{"n_layer": 10, "moe_layers": [0, 1, 2, 3, 4, 5, 6, 7, 8, 9], "router_score": "softmax", "balance_bias": true, "router_z_loss": 0.001, "norm": "rmsnorm", "norm_eps": 1e-06, "tie_embeddings": false, "lr": 0.00308, "beta2": 0.95, "batch_tokens": [65536, 131072, 196608], "seq_len": 1024}
Below are experts of layer 7 (counted from 0) of a mixture-of-experts language model. Rows are named router (the router's row for the expert), gate (a neuron's input weights, with its number), up (a neuron's input weights, with its number), down (a neuron's output weights, with its number) and show model dimensions 0-127. Each number is 500 + 40 x the weight over its row's rms, rounded and kept within 0 to 999. Numbers have three digits each.
After each expert's rows: a language model's description of what the expert responds to. This comes from a sample of Wikipedia text that the model never trained on.

# expert 44
router:461561471454595501558448491497470446549448481527522564539460507511465496456546529499539508480471566501544489485504464474533512488436517487570515561485515488562453505522458455460551448493495475472479526453536463487485522466510461525499573532550486560445434468481406525554445453493489500555572525439453500526519502498498553457472536532444572568489444549453557500511526569473501567562497
gate1:468501543481446430535549464506489458512476476493522505520498461503472483490546494497543504548507513554458537496445543516484398502577483461488535531508535501530537491502501383420431470478492536485535514502482486475560520489500515559416499627480556464487425444520432518518507467520497589551502534473489523485485555564453520497463488537524579558480445485480564516523491494534562514445559
up1:515448527482569554474443515580550532538511465521561461473429520495499490460511440486398456490538496629520488486542503519520516528565509537453520478573483494499408523457432523516486503505509513417487492478518466559458515524500523509482515419506563474520518506468568508452503535502470499462526515441511475623503537460526503521477439545480541520499550507514522506464425447540455554481513
down1:455484488547479560536526511439550484548534547554486439472512527565439558501482484583433511495585531574499533547421465521493523554486512520488503502518425444450437428505488490420476570496546521541482473475502512480547480575573467506509468471537545539553508508465495564538487552446461508483459517502523478450482359498494536452475527499498484565488517497522519495528530463477480502533472
gate2:448532439432474464440469514393511496520409490527518526508501515486397516509535491457534567467425506492614540561494519570492534503532496455531544527498461470444500574485463525537536468459501526521445494550528503450484441461481538544510533515469541493478439484467442590528549472590495494529456469537442528528485516523491513533493524504524537536555453558473535533520466500470545542508514
up2:505497476557540412491496458451544525487542546509520575475482460521562546579515550465513464465556465452518431498492485453498518498521496526422512473547513495508487474532489488443514469459513463547580417493464456611449498520455464456517517493500575514441524566500544532492506580427463476550470538486440488562438512549464427514499463485514467534535470456451471479455524515524498519429518
down2:519531466569462438544493521490566528527505486518537532439458486490444499478531436540477494480554529497467529513466452537531510500489477524532482431489530548542497494476486482466557548484483627598540473495519480395522491424528509525489507626525427562526507490527464463527468464420466565479496457497466481547467489432515535453495426518541494507532456473507498485483491544448552503512440
gate3:501538494524572531512447455486473484497511499585521533525466512517495503436556480582558529466519493510507518426472534440435536505465416510490546505426471502485441499480528452497473454424541568422503469531453461416476532541548484474459564467476572549503503468491448510457497504446472512519490531464479487495525484470430403483539536480521514504510536457567555570535529508557467553566505
up3:512557523516526445525528544502523435514433515522506504457460492527566489491484507539492505502510506513526461508501497476439511544421535467516429499527538493554453558477488435489530512591454437508569482486498507527522569537530424438486595540495547464486519493511456483499478556465542553465501576521565542537469473467415528513456455495579525429505429442469505515544522464609475468492505
down3:531520445521518520578507530490497510495499539597419488493554498524453521486494505492480485463505488499545431493507579524506512467484496525511563428526412543502531548480491586510482491447494492539473465561521584495512547492514513476538479468478509506496536536440449483526459500462569515492509511430437465552498517456547503461479511544555426453461480480467544425597575492499499501456372
gate4:476548512551538505492507514523449550541541529542559537466418561465403487511434496577488490517498463505532499522530419533569505512465523545507591507479460510466415542470488500521477435478517519534506500439560447524508457522469450488473546492533461457447485477481471528508457527491436495572537466488536550546543498510419540486479491480493523567489529474536564582537613475483528518542501
up4:460495472481461554493516489511509528506507485521547537427500557495478449562446518600415485513445454509530479520506472509435510527455539513435545487537478526539514468495461541511473499532497521503469628563500473475556500513523499469503480507520523449463473487478480489549623575506520504503478524365481504550560482446537512536467524494493445431465456546552497522426480525540488540556484
down4:550564473468479508498498485525492526550540572376491458552504465496545520513557505482589500498463494512513443507587506460473479528539476517518455452491506465503491578488491539561516442524474467516438456477467528517490543523524543524415505478520518494494534515503455464508448448503455577532540534529597445415588489497509550493534541452495552516498543473446529560462481508429492439547470
gate5:508610502479456465510420547459500490533450443538489471465521483523536559502481471459475540488472531564521469522488520494457529469497533469509631501517518502449524525492451474568506555462521536513446571478519483488547473514497530474516588470500466508513482517488571522479595420532429513523462510507451497503433580532536446480542459483470509470487508405489578481518481529405481495471493
up5:538514514485501519502572521543540459518492493445557538456546497512478489500471516473452464570463558505566532464512501503526434455532503455603435527486460521533478475542540518494510483466545538493483406570518513455463592489525593431534502545458506465504475579522523443507553525591486535526463512546542492505561535557459435548534470492473560471503541453501473487461449476543454482559492
down5:551584514519525459475575489541551432488513523494587508490537437458494435417436434438498404556517507470500425517541474464537511477520530447477454408528553521451507452494471528513521443462526522527485578546543487550545505526449527478527559513503505467489432509515512512542444474507490492438477502513477505537532517470547474528553433409483526541548500483452558496534477507480467477480526
What it handles: Quantity words before nouns. Counting words and quantifiers before a noun, such as two, three, several, many, first, and final year digits before an event name.

# expert 35
router:519527456481490499518517508489411469491444459539547521536419480548455536446593546497512502469483577535505471482480430469502473509510514515570553565521471525506501454526497473464511426474555431495537508432530444510479520485508463527515519505576465468431439536510469511532441441470478537495563494466529494537514500492470521484485540540455578610481471530448500462533540570454459583554520
gate3:564434548472566506462550482472481504453474491554545528501471484497406517542442555505508482503505523467509480412570458503462525494404534541468491484480542557528450522498528570505498464452553500528493496542441522481487447542503544475519580500546524468464551454487427471554454528527555514464508542494511439493532500472502490475535584530515581544528488540519499462545450438489406551527557
up3:466504452466487440536489496460564486503484557452547473474522543607527569474500533500510539536532457505432509525506570516455509478574509481442442534500484432549508511478464477518518523528507536560541520454511505488560585433482474466505436476498542516494503555527475497496562523476521544504422444569538510471529496524483536508567463512412539422528576485442503512521506555434554451479433
down3:545527494504582466543462451483499503521515457540464456468503586485525556461541530554426430504509508588486540445579500508430518517511471484498518465421500461541479495409470524511422444486512444522532549490520503473478480471442503494510544577553554567508441513536574495504504518502481487546480535516543547523444517570410540555499559539517520543518482457479472483535460482508543435510532
gate4:466543548491425497457518482446423444494430469537531437501438488480430477468544508503530558516500549517519493522390515497478492522504490524433504518540476553589486422519511507525537562495521461548460549568499471470511530528548518458525482506512451505477435503439449504551419520500564529596528496523527508500496559464480501464461536536527527433433511448533513438485541502544568501532544
up4:525474547472484481456532497547486528488511472481516461490564484481448442426487565528457552503504520508463528475479517532483509478526541472492456512516479457527493495484493465535578574471532506496553449554455460488558505494505646525452505479563468477603520492479484482494493500520512492539391515451549506437462503489527457507461507475522588513453549499557459495495446384479596527530519
down4:516541465515475543553536484489504491509453489438501564425521543493546529544488494573470515528485491467460548493570474512491505446513437452499469395459524526516470552438533539588543435601464477510522460504549464465516504472469594493499524533494520440472492452502522446459470474557439551536499581475516527505514530478489509517526460502450532488550584524555490469476473455505591455558480
gate5:467498553415561508473564485478538441513522528477512528466464541523568574556546522475520513502435509482523384489548468509448563423539528525493515512572453459464519505521481536502463426462513573532440513567479519558502469558468518504549519490514486497454452447533443492530495496460485466498495515547500474532481549448560481559511598525532519554531493499462465493581449506505528516567545
up5:472577560493558521478527440510529443525532502454597528524462514452504536470481463532540455509541555462598442548507477559476412526507516538432481536549452527496508506526413490495493450424559586531517525554519542528505496458496472480504548446513523478518484459528548453557509547464496507501531515512486501506544543445527484567522560508500516546553488439508546423518458552515516572520534
down5:536467464525498522444509524503454482440468490483497534513515472463499459443476574463500580548493480494449511413506567497480537501456550452545509472489521530503419520504505462491418473418486465462525517513497525524480462428482482557544530491529480517539482480547524483507503458500517490442431495491575559459584476475469583551356471483556481467542533521551422522481474510542456458457512
gate6:502543519507521515463522557505443518523509425477544512536528483534468577456475516514616526471518511512531557537487495461397529493456451505489454527558453521512466520502535495528445490458605452520550504542488523446461447546556561471503509540459507452514540488492542523493453543439507461570489560518468479452443535478530552446492512543548508526556517469545465406555518522510555578492519
up6:516475482426570536537553479537505509498471510467536467471375550502559519444589538504469518416507481555540479514430460557501569468493484532422515501535498467419479466382432491493483495452439616490517473464434471504466492495516486508502483512525489527458544512507521486468535531543539494487530524474485457503554462545488508500470495530550450463543493500522481524494543600514458496510474
down6:501439546554532474499517478486475468505440486576546494417524478522479482563446518496505526526454600567512484484519516561525500507542534465449565497502506413520506440439456553519582547466455505495494402513473436476445495514522516544518495455527536545550525481489427511539513548501523545520533468489458524487455483462554474465514542492579467523476458507466523445573555478446465405509479
gate7:545528466527535546484478482439516516557512445490555530508503513477465514514476577564517440482525482455592519444449482454445490537541515522548427539496470466478462515426488499572502547503513535504545501485489464528505571459501480453493493601530523529462519503468442513497396422433527508480572508523483507585504519493454517517519498511568605450540444564518524547478505495497441530540479
up7:488478495457413425499499493595492467447406496420528472522473514575531533504442406502545523480527529531522445539557516540456587486443477527480484499453572490539480538508565508459578445484519524570486476557492460477484495520515405526524494491525508519496532450534512534494490483452488524514508584456494488452484458501539557495468514476558413552492527537509494504495553520484543488574483
down7:491507522465510505559499479477508516537528477461470434434534520466408526580407489508544511533453457612551513474467534500559522545440521457538499530463467517585476500519560449482506487529480484495474507546473401464475468470527439460563542476538466529482492553479528568479525512492480510529523574483528495512491463559575548462445499556557465494501529580473506520537552574532517481536479
What it handles: Dates, times and numbers. Month names, and digits, commas, colons and periods inside dates, times and figures, such as June, 10:37, 2,445.

# expert 5
router:480543462498533468531430555503451455538444477499481485488423524541451512498548520494503505442524506498505452499478475479503492536509544534537572586514489484482541477537510445446528462501582486506498567446553447452454493512526466558589552493598488496460460530482510511534447479483428527492532531448425447524469520446506546553461484613432503550489502517519534454531566496494523571516539
gate0:486495483561448500502568418520456463462477506504479442521483531486448518487490467525512554531545562415540543504499484502540443503491558545589490565527491448529501482558490495481456528453479444493459525410601569476500591485445517491506506518572504586523541520468459509519462526480498492516532463517401496561491516456494529590502503474471483538499559534503437457468515426487497476472523
up0:456425556516492470529502503512577535489487477445542496498550456522520443501561518520535480484571507496461404511539485562506502519505543553525491499462492508410497465458450476449491532468517465461475519558500484509560470458499468499525464522574525421507469605521493489561515455458535516606511483485533473510468536592517430515512519469408497538504505452516582576459462510488524491522439
down0:559438503535462530447422456503467405534489497575565454544567462559462527498503484454546561443485506446466486505451536502461435507488525518517483529523533513489429528543434527505515451472491433430494504498493501544476535595510529496477523534522444556444479459498464502451519438528531461479455469468521538481475578440529479478487532465491468431578548511441501445501456508556512484528447
gate1:459484477411590609475496511548440426451480527470487575494453515485517505540509538544485524482478461576563557454557438516460545484487466552541475521480514488561455543535526438514505441462602483533483482501517518452530528499540512494565470552501508471505557551527480580518495513473415531484455574528541460509503549437488513510515511483505550552530472505509519441517516534473531562483493
up1:566515478488531454540454472465475553473529468438503523487503469491481514486457518553479548463506448503482419422517525484467510501622443483520467508482514507422509469484432515496501417475558497381589530499452494538437511480502476512423413431507487498498521534511475559530493524569489499448492511491536520538507436541469545543509562457544468540503511538494475536458529443431487448475499
down1:454519518531496474472459464551512467455515504552510515450481479543515551478552481459578593509460521521551537566458555429529518429473510488515512418493557538538536483472523491463561504538401443434539514555524495534499537549514567518515450528440447486432545465579503494440537464471459427468485581509537464493481518476476456496446524516542525515513550488452461529587512498507471509519473
gate2:472449540484548600574496446506453468477511485534534528437479504470501514484555529450550601437512485481533491470489541447587489526459508409525543545485482507466554524491475545471458476512485493539449530536490494491561465492484463449475537435536539550440441558460507525454543503482542487567511485478416520481508479505589504466464520485454510572537491513534472582540463531530493548453552
up2:472494540477516524569505491521424436523531498458527430591499431503478479484473488504446460519467522444459530465469515518501489447555414514509504500528551474507466521490475487572504480505539494504471455474500571481491487539491533415494453554471513605609533416563486570517561477496565481510504547522465452490507490522495490464515452514571522440538526500487514541426477509576482495504411
down2:452464467539514464545591510502512533487450536541547486472545524503490499403530574499445510461419455544539445507517500561521502509451480549501481421535513514489483479525418474499458445568563508508502487503519560495424456500526515532466518469501465497574482519448496469449524526416528509471506487503517390537510494498525447470535533524479534532419509559532490426474452521528604473539486
gate3:461550499503497552563434521539447473564500525436526474446492564550542528481543506527535502436531520489543520530528540518499467465484463513539514533538515441458577533562452488499453509505579467494508488458444461410452501451494501436550517515525468470519438519449495500563444445562511492504517502446492545474454500501529520559518463475489582577550470411482577492488543506448461519581520
up3:512510453526552540493476407504461479491508502448456467556421535460473527549480547501475479444525526463475486478454491531493495430505498558505460514512540416509523476500492491491514517523449472495487514465465470462399560496546545396469502501497459478528488503491510489541368471569474562528453357518446537496455528578517504557555542506501526494559499506481504450516540507502546510486533
down3:530543494549439470510528510568444584563547452470511491569548473489518508476511398521567473533437459488535501485623439525525473545541477491549444568497535533516520494535458518523480493536515547512515528461443459488590518537592476468528492501541510455498527461474486496574515509546484512497534523490519622536469443509497555473512439542495498520508441457450499492493485442495484508494460
gate4:490462459509497519483401545523485478524545500519461575438480525467489533522554503506487523493480518513524441515481456515446516587468460434507556537530546498500397502441578475452548448462467524510534486455545443468485532458456462532518539543546413509498510560466539509500439546507405499523456480424489453469497485509441464539473582546514485517494450479529434474532496502407523497508548
up4:473476525489519499544578483536488451424544479532507500542474447519490481571465516512474501523536581485450496493473531487481515460519434484558511463532496455548459495462547521548490405580436475500496496522532479451487529452535469421573500553576480542540507527541538518483419536533489523428495418456529523531497486532534525550470526553557507491523536432516440487533517550396499472458562
down4:454504424548525468491451514488534474457485452451508460469485478519485551563470427440479546454533508529499527454447542443469428540519523597536475397530453473416493476515529495484487551437456566525528450483535478472482474472469510513496533528448491490464541511442508528505546439410506497481519497480489488416470387532505464447514524509530487455457524499471496549486429500542500427488545
What it handles: Mid-word suffix pieces. Inner or final word pieces inside longer words and surnames, often before punctuation, such as extracurr-ic-ular, ecclesi-as-tical, produc-ed.

# expert 34
router:502554513471531534574450506459429476486463436507542519474460519584464512441558523539525537441493609482557490437513482455515497513499516518541565539540451564486432433504528515476527465485532467473522554432502457439463529505550470521537523513514482515459484514508464545492481455508518490509577470461470515489555500516457559505501530545493535601540455539410545470523521530417491562552522
gate0:497518484483531511543492514405452440506521553506456525482435464484484535456581517512478503492500533437549481443514460492557525479477521465524493518543533518583481475469486475481561474484476505468505500455564445467539415556559435520477550450482503552599474468475485624521469559482562506530431529482508460478559474469528529434536565499503468554488473529470445470487442537500496566464468
up0:490508539539463570496583512530452509431560429496504508483460479464579462533510485489456512449501487452555492502551481516561532467485544502485490491510524418440560408500559480500500514511506574488464539591526492409466558513549446557473520507521509490597484508555465481418465504493520478479580485515449497538398510490494557489516575510538497533489551500539476534525516486452495526507539
down0:477526495512507452577535474490530527518502520565519470498557476511512500494488487463495458506525411519505446510478457436521499498496487483541454501495453480409499502551495523487527478465440554475469526481470453607486478434532462521457541570488414451450444587508504505497564529503552478481549446513467431511510534469536486461541504524576397528428435565464525471473457467578527481492449
gate1:399495534437563557509472451440479530540452534474565573549475456482497511467557555596481504499474554453504440454473477498544495541474482453519560522495433518490446533491489483528524554516516454512576528458484500479515495470560457467458619487470536498485503495502466577496547535504535479509483548471458471548545564525503543420517519538493487543542443532500495513466429541472432521527510
up1:522476472484585555447567505501480482532502410474516460450461525518552527543530549491465594510561576479490508489529524520540462445377486419506494486511430533536498497479509505489532488486457505535571557525505506532453544487533508511463396518537496588445533516499558456444498548498544483491482491513443426509490510456446486512528471487538458490576508441526570461508495477454538524522517
down1:464421515488522519463574467538509481508542416526550521451459481428510513623451560517457494450488481424489547512470519467499512476415512564456474515519526536557571448538483451535557460568478438479554497591505443479507466531511469473496524439470594472466511513504508466463506498551499547513464454443480466492510531512493491470531485496492473481508458456504519444532513558477585501450469
gate2:526496589565470506498504508540517539537417405495531487533494415472444492480457525509498510472513437466550491414547464479455533490549517488555433490480514579509473527481522559531550534480480543452457496516492562437537567503517482541483560515535530542477415489518446500564528540487532455488567487455445556479618503483523502495535471492540459473442499521492502475513593506496511469540488
up2:463518513514453494556448497564415534457507492511494555551505560498464511612504557510517487402493484501563566519483570533496506531457494541544478509520456519510508500478472508487471527542512563507533518468520515447493521517498531569488541453481453486519433457529496498400484496513503523504537448505439512550434487493434525505493391465533487510458565480522486536481588468564621507483486
down2:524483609470485504508504457484462511467525452390473529514446438436505479508529536489523487546479507481392472457474566502551570492462533413512498424477529495561536457574508447477476478551466492523484543485449519516535497443503500484561467515503430532475490409460539459509434481512499535456408572504527449563517457505495472537551511488543487479522453496467517512481504527548481436526499
gate3:517476467506494543443536447517402591539454498524514486503464496454524552416555504564531565445477481577483499436459464489499458473516492471495494519469457455537578418502529470504438459438498461519436464466476443490513486497476521515496474474505440511430488608491417454543441479454486462514484488556469493437481551491486528503508520550463513544508563566496493565507547532464497471540495
up3:546510460503522463454543477520426512533506474499558450504488588508493512502468467538501503482466503529557532435493499534481534474490396484534451515469521450510495551406588466549505488502489456590414455532488482564529520524449513513493484535530489511429497485487528432489532509542460531509519525534437507464419524493536546488506525509599551431560535543521525535508529448489561503604526
down3:509512517527484530551533505525498484590509479420495461567448555451553521457466520528527497530490487477468465478513527514505506570486409480537470540532498480500484488470486505509428496529592538498484469478516534495555519522561532499474466437526501468587506499452511413528404539498459455483521483515584453507395586479490512525504459420501492585575435525535504467535460489481472505531456
gate4:473480498552456472474471454469530523549532501531535450441454503555523498531559485496544576484500478558555478554467506445481585480462491522554542493524499476481454501462432515505574463543607549459448550562446413505485582497521402517470449520494517490487476474493465520521509526524461524507577459434539494474527529513513589561490480499486505548487437526456505468527560477456519522544550
up4:499477543471499540540581482489578455461570440497498522488497443469498508442547482455484461508501581536491510553503476480489607522569502449454482513490571549502521520527474502479485438496483465536612575515504518560508452493467524433491489579498539477544498480455521454506570458546570485516473471530566451510492498519466448519457520496525427545451451443505548511428453455503477490488545
down4:523476541469462493539511452474501518505524518541515507566522453540420469414447455491485402504486531555509427566603452482543562535555505445488468500494513415476528534484522504568481556507473446564491507559549492391496443493571527552507488532455489445459527516485500485510472514562480539500508498520515432501460531523485473454506540487470538522450500526473456519501409456447544483516458
What it handles: Abbreviation dots and initials. Punctuation or short pieces after an initial capital or digit, in names, abbreviations and ordinals, such as L-ed, No-., O-’, 15-th.

# expert 33
router:481556475483516487585490524499474510522454443483488510498452462524477522454571493536474510491476580512526480432453505495485492526516508476537520543529487522465470423563435440463501481441567443426531561479530418476453483451541505517544519519534462533492504499458485529542483440485481525503573529479427494472489509469455509567470534560464548589509492555419531471544610529497464549544562
gate6:529526493501467464541532577555481437543542509504520491499423515555514544451497518477469496419477475483505445448543464480475488385502474474515569536564558531489470528548500485460469473482476420520556512501434493527484462519469524470568535530506495592550528428435493550561511519494494518590495509469460475448516500445490542485476500498517549575490555495557470569511531513553526436527563
up6:526563508524524530442492491468469511460377569521470540524497490424506461493464473449542569507402542558491444498455494537528514474389513519520489513475515439448547532547478488509486490550456581529483454504501409514514449484487511534497529538486449478507499540541464483445521495535422505482524490529520465482470495573477496394516485470503567472559465431535517543424467498513484513471481
down6:484553474443489563497517468516537494530540509499510388547460564576564473564480529543501575516488447511490573488439576517502522519521583430499555393452510492474542552501558560490484436527548521466468486486483494514488450464525525508535506511528562486532550523459486465521401524490533502496522547522445479524515487513452525448496454556477523457486586523499503541525490513511545525421493
gate7:491489522496536535511448490472468470506461457517486480507465440525521474539516501419522566344504568470498440530481507497528495515538444498482428527540525570506508484573504539496563563515486496551487532535458453399502454457560537521538514544536475543525486488491557568500460536470528486465533399511485515567566487491579529541473524563468534520511479582510521486509443505500524507462517
up7:560416441542476481577461497492495507553478444506419512546448430535531522532508514396519543469479519521489530501465523497479544446496498539519481499440513465527567494583561527498525529472503462490462486508483449529499474513496532415482463519524537455491474475504523549470508459538566480470516507462552496555497453432588467616492515482505611498496500578495453520500501461467530553443494
down7:529477474536532514437543520586564471499487475565408553504556476514495509535498486491450492452470529428454472504466490435551545418505444530494482599545516476511544462519550595463472500509480487465443511479450481479479420450539546497468529551514527514495514479511487434518463466489447513514489454543543440560485511469524491575567512440508531510402504522516526429428530506493516485462472
gate8:475585512483504495535512518441460522571493549505535554487390442494439507563511446475497634489509471549473440482509497488462526529566533461556517525613501425550480552546516527539491486532512475473485521545505465511504502532559534467485535475573507466453473531460538515470520518474478461458495574431460504530501520487511516544533489551521458553541494521467465415505537485456532544448474
up8:470504506555449555435493484511530485436579544508508522549428521497542511564520497544536583473482552556488441461531540514537443590507464491466491494572521404539459531477509472556454515507570502552460550527461533495463528489461475500446478461576602524497464470452493514448558554473560515425535476477484524565515521528530473495554477521501463441459472513473482458489488494515523464446471
down8:498472460489515580499481452548454516581544518505527473472476467488534540490422519500524518525550448448567500462531529516428483448490493496500484624545467532511462498451443436487473522529563474505470490488491538541537542447590511505513549426429511494550433439468488530464472515484521559476472466556500563442529550428512529502462532440527455483540449481554426533515493488553466498525472
gate9:544403528504463491470483487412465463535433473500541458472560558496468537453436487548525476470469509485449412403499510541560496461545528462494424508491448534501512507518402444505574508492479543521495532541517497544504497523544509488540562528512429530535512508459505560489407470420473538512553537498493519516496501489533523469525564463425499495511542511492454492479449597546474486531507
up9:484486556456499564440463511484489517441473465558446502561513529505510519479558553445530494434527529494502478493490566509460383525423507505478465527531521504453566442561540525458490483549466510521512503544511447442477526509433478488556543553517510401560488523529492502475368450487502440450496470459463587531558541528465459472524492510461462510497447450497496502519482518530544522507451
down9:440474461433459496489498449556583549546497477539507438445560523487456500515516509465523537479514508482536612549454526466428485494515528450497465428492521481503533507457542523425559507493541473504466508525477491484472555503518504557519536543499536481543469432513527502507443540457475524496503443483498557517563524562544538490525528533372528543577427507465477462602481542513508528465476
gate10:533572548470428559489488551461470397502542484497487503478472501519534464515472508575545539452437512452547491497558530475562472493579535495584506540543532559555427453438458424510515538506442473499513471453533448451511539484559481521490524501482419561521448551437524553525406490552480498443512452473521451520527503487538514488414525496513482484536507526502486462524488445478472492501526
up10:535531507499458467496481572483528459528417486505431487445512551457446504534445459501530457531506514510491459500511519514548465407508527496452532513447505535464442497537488517533551558453434504515427416450503478478544540473535437465571468443481548477446531480565438534483453517535539535476503473517518436516534506493514419531496535487440547494518424533452487499389444448474438517498517
down10:517535466428444520478548498584480584554458494553525599526473567509419504489472392518551516441525498412446483546451458509509514504463512452484518574433483534464501526524472506509554552476466474496511517495583428509575447455486505490523478457469514513537505494454501524491536520481527496486497543511558490536456518454506571535515478437465494470455459527508500542442509476579507507427498
What it handles: Line-start list dashes. Dash bullets starting infobox or list lines, such as "- Born:", "- In office", plus other punctuation at line starts in lists and tables.

# expert 30
router:528487509457536510528452531464416453480530473539517496467474479514459480511528506526553566506492528518589486422481432475515476491466552466514493598504519504517492465527481430459523504472557450496538569451526473477456525501485481569496506541540468596466466497443492517516450471534467580548564467474451464530487555492459581542471568600534547566538525505487477483529529555490469565522548
gate8:513467491475454449510531508533439476551534496447498478501496461441512532502564468485487465444529514520483476445464496464530486584491448500480557540543507507487496521448475522491517492522569475456518530475530413520523477442420475527561483407514454513436401595481466464550471477550519540553566506465532414413515563523541498520441531516529478515479496475491477558476504507399487552522532
up8:486486491489468532532531516483576537475439510469509531493472389505517558456436563560445489520557502519511505516511476560492442553520563534453543508522566476482491456495460497546531504491474496590497547478539437515493615612517447455504493431565575561491551515492496517473466453483544436421474555458496536519494467451522486539542477457488484516548512515494500496494481450484544470459524
down8:450517512446507539544456501500521474496502555474513485441524540507575477492461569527482474482581442524488483544468520478410509543511574388470519463450453488467516501480556449456493448548437432502551497495500527558487521535525483475476458453443513499389520561544538518528529440403455501472497474459452488608539540452472517448451518536481513475516488481515495494502462526481463476550508
gate9:563484517564445537556522477541477416461467479502538492475481534506467547499467502518554529559538532461514444518492411480526477532573465522542502547481515446594530436502524420504422508470496468456461510492552433464496494458495447491475546456553432570496477492425445460474456545510455502544486497523509531515516512441528559463496473436537558561540527546468480510527414517495547560495496
up9:468508543406548430476545514511492458465495432525536546562503501542452493519520490491500513512492481443502483458559568478458520518560467444482462513517480481562521466494477490491458482492400490566565506428457540473518533531505523461499436573549478441481489480522523519439534419506533460520556429469537471558485505547571584524490542477519466545527483461576496444568470544510535484444539
down9:442469556491516471445425440543529547474489471524411546510477476524457505499410520467478444523488530484464480599483478418481502602467457511548538639511503515478477519515501432506508500512464498513469465525482500467511414483602504492533501458436512482488569542467475525485528480433488503503463476497423521476527494468546462451502455517524535511554499520540485535520547436468481471506449
gate10:519474477525501493472485502496533414536474505504492518480494529524418485433476493526516501537560545493522439578410366523479466452552542454553529517520527465487516466533511465499465448473445472484483492495448467444507481568475408536460547511541458527496490552469491512584502513487498627451517458498458440414502525462467517487518496521517526522506517474496494443495473447555444579509524
up10:540509495447495491517421521514487481520473525611504539402523496495540485518542444416519545543521514461548521465608484501462509476511528460529452534499545467540520524550448497448515508493503459458474544438523541491564487555457465491508523474538468483517553504512603454550510514449428562544453449525455486527497487500493546550500442524520540558544535500524470445438556549513462533461568
down10:447508552399524425409464562516509590421553563526443512502510531481541480467515515548555465522537476422497462517497508496478521567504478457467494486512492479493487469530552493530472437534525522415451456484500528506538542479473565469509480457498459487496558474506509353521510448503496464434488487537499532508502515471551533518528471527479551469449523475517497532489529529460419510535411
gate11:495516515445393487453497464533488475461515488497476631499502552476476522442426525588508450473499493547544376427477556482494430536513490519509508508473461490526528449468431535427528474451524448479527464459563452495527508513491542561468495484595458540494449494492436507473564476472520524498509523443476469553465465470430516505516479574501547519474513494540477486479521518469475496529468
up11:532539503499505451472500562481559539464447509411431461513575482566522572526455565553490511465495497458450548439501461481531433535517506450509451537528517485531472533503535439606488534485563602549435473458487553466451524492495430488521499526441500475481494491507540561524566576532512477503553487477565496475505461468492478547492467528545453480500467478520513489484571501520539557476563
down11:522495491502456484438497509472497473501490537489570489454471474480434483513569507512495501424567562424474511516458493463520529440476507575601464422517488563496550482535467549571542491479420483449499467474582493500417501535477540476456517553514530482447481501494485489519516464521453521490458493507468586547496488451582451488512611547505522503448504412470486469554490469548510502456478
gate12:499509482468480450468584587512551499534521489501530517510589522589534493487437579524546525517537537545507528479477538429526488524517461569510453559527550488477511489554481517543524432520550450497476496514498538432471485495499412487479497538566524550522517431560520522466496484562445516528579450474515521518498521558501505484544496589513524466512428535502527554444493532497568493432582
up12:571471518524469514500524452389499504584518497457526579498468516472551452564507559505473513500564501491465463435488483529458540639496475445407489521559472528490493485483473533450480530447545467530528522473458492476501494593533479471522545532468554486420524495525547518495463471522412565460477462479448504485470470589492524464524525468522465496534495473503504493478465471569533497552478
down12:509555599505520477555538572467528538540569435598496455557443550481470495476559544532494474531453504552444478464509529496464475499525500461517503504526497466475511482540566515510513455529545517511498512499544550540507447519440529493430487521477494518533503468477431540420555534507596582509568421468482513492498410506510488567522486476459515538467511475531536401439497472514456496484487
What it handles: Mid-word Latinate stems. Inner stem pieces of long Latinate words, typically after con, ex or comp, such as comp-ul-sive, ac-comp-anied, altern, clud, cep.